{"d_expert": 256, "lr_router": 0.00134, "num_attention_heads": 6, "max_grad_norm": 1.0}
Below are experts of layer 7 (counted from 0) of a mixture-of-experts language model. Rows are named router (the router's row for the expert) and show model dimensions 96-191. Each number is 500 + 40 x the weight over its row's rms, rounded and kept within 0 to 999. Numbers have three digits each.
After each expert's rows: "mostly gets" lists some tokens that are sent to it at least half of the time. This comes from a sample of Wikipedia text that the model never trained on.

# expert 2
router:483613440462487546490471458508489470517430429465426465516454505530520521528436571466551518477471519503389494521504501505446526488511506550440555485536502473482529559515545553568453543530499543463543543482563511533462526475563551474484516494508501453521498551526479492473523474552456492496
mostly gets: "John ", "Mc", "David ", "ig", "George ", "James "

# expert 1
router:507393491482529495474474469466521464401392539538456550455490538557510508454493472456426508440472532537475540500530498518514473542507525507497533479508537498471547484498486472469479537546439459539487557495530466509446497453549484478449464466504390452448516459528499480476587495557589489489
mostly gets: "= ", ".", "| ", ": ", ").", ","

# expert 4
router:480516521445558566538508502499475493502514452463536459461460517556529473504564489526491551461449546493434485449439482531494458536533550441450493496532400531532508599466520476491476473447540524461568566509497471537467491433477533508442547518508513441400472467503470544466521470490504569527
mostly gets: "was ", "been ", "have ", "has ", "they ", "had "

# expert 5
router:477505457458469524520521459501494499498484468465496436485501477440503510416485510438472517489479474455494505514563584544473492450498566516467518483530525460509526474516538523472535516433506513540533542550549415500485562477447601401517434534454545526504539416499581540424548471489516470530
mostly gets: "==", "United ", "===", "New ", "== ", "National "

# expert 3
router:425489507442517499552537497456479553476522518438525499556539538509482551512506559412463439483472512464492468532492593531496545444413494522516441455568499455516541428478560445519482467513496545478523520499502464540486504477484508518508519491517508542485552471456522535501480500551530474490
mostly gets: "years", "tion", "career", "season", "ations", "ation"

# expert 7
router:558535478479531504489494533494480462536445541590530527524517476371452399480457452461453494465516446402517487331534569466521496505520488488499511452497443445514467494462489457508448483520550476495466499563449553506469581524572463432511470479548597502479476500474471533487482425480517403503
mostly gets: "201", "\n", "200", "K", "202", "C"

# expert 6
router:542471427496552491509458508563524510412574479516502524469527475475450496498479554479504499525477385516504476491455463486552534469520557499487452478533469461417543433451482464541497528477484501469505480580586527494474542481508541566508546524459534390419469558520524498496463454493546515564
mostly gets: "3 ", "2 ", "9 ", ") ", "\" ", "), "

# expert 0
router:495534536487484519508426514468508472513470520492591425518444507463527530446529450467462526430480511505505490503503480571455503526427530550567529522562526484521536490498454491564467480436559523456502561470509525470513545465521534502516513468481501506515493525465509514472578480567494481490
mostly gets: "(", "–", "/", "and ", "after ", "="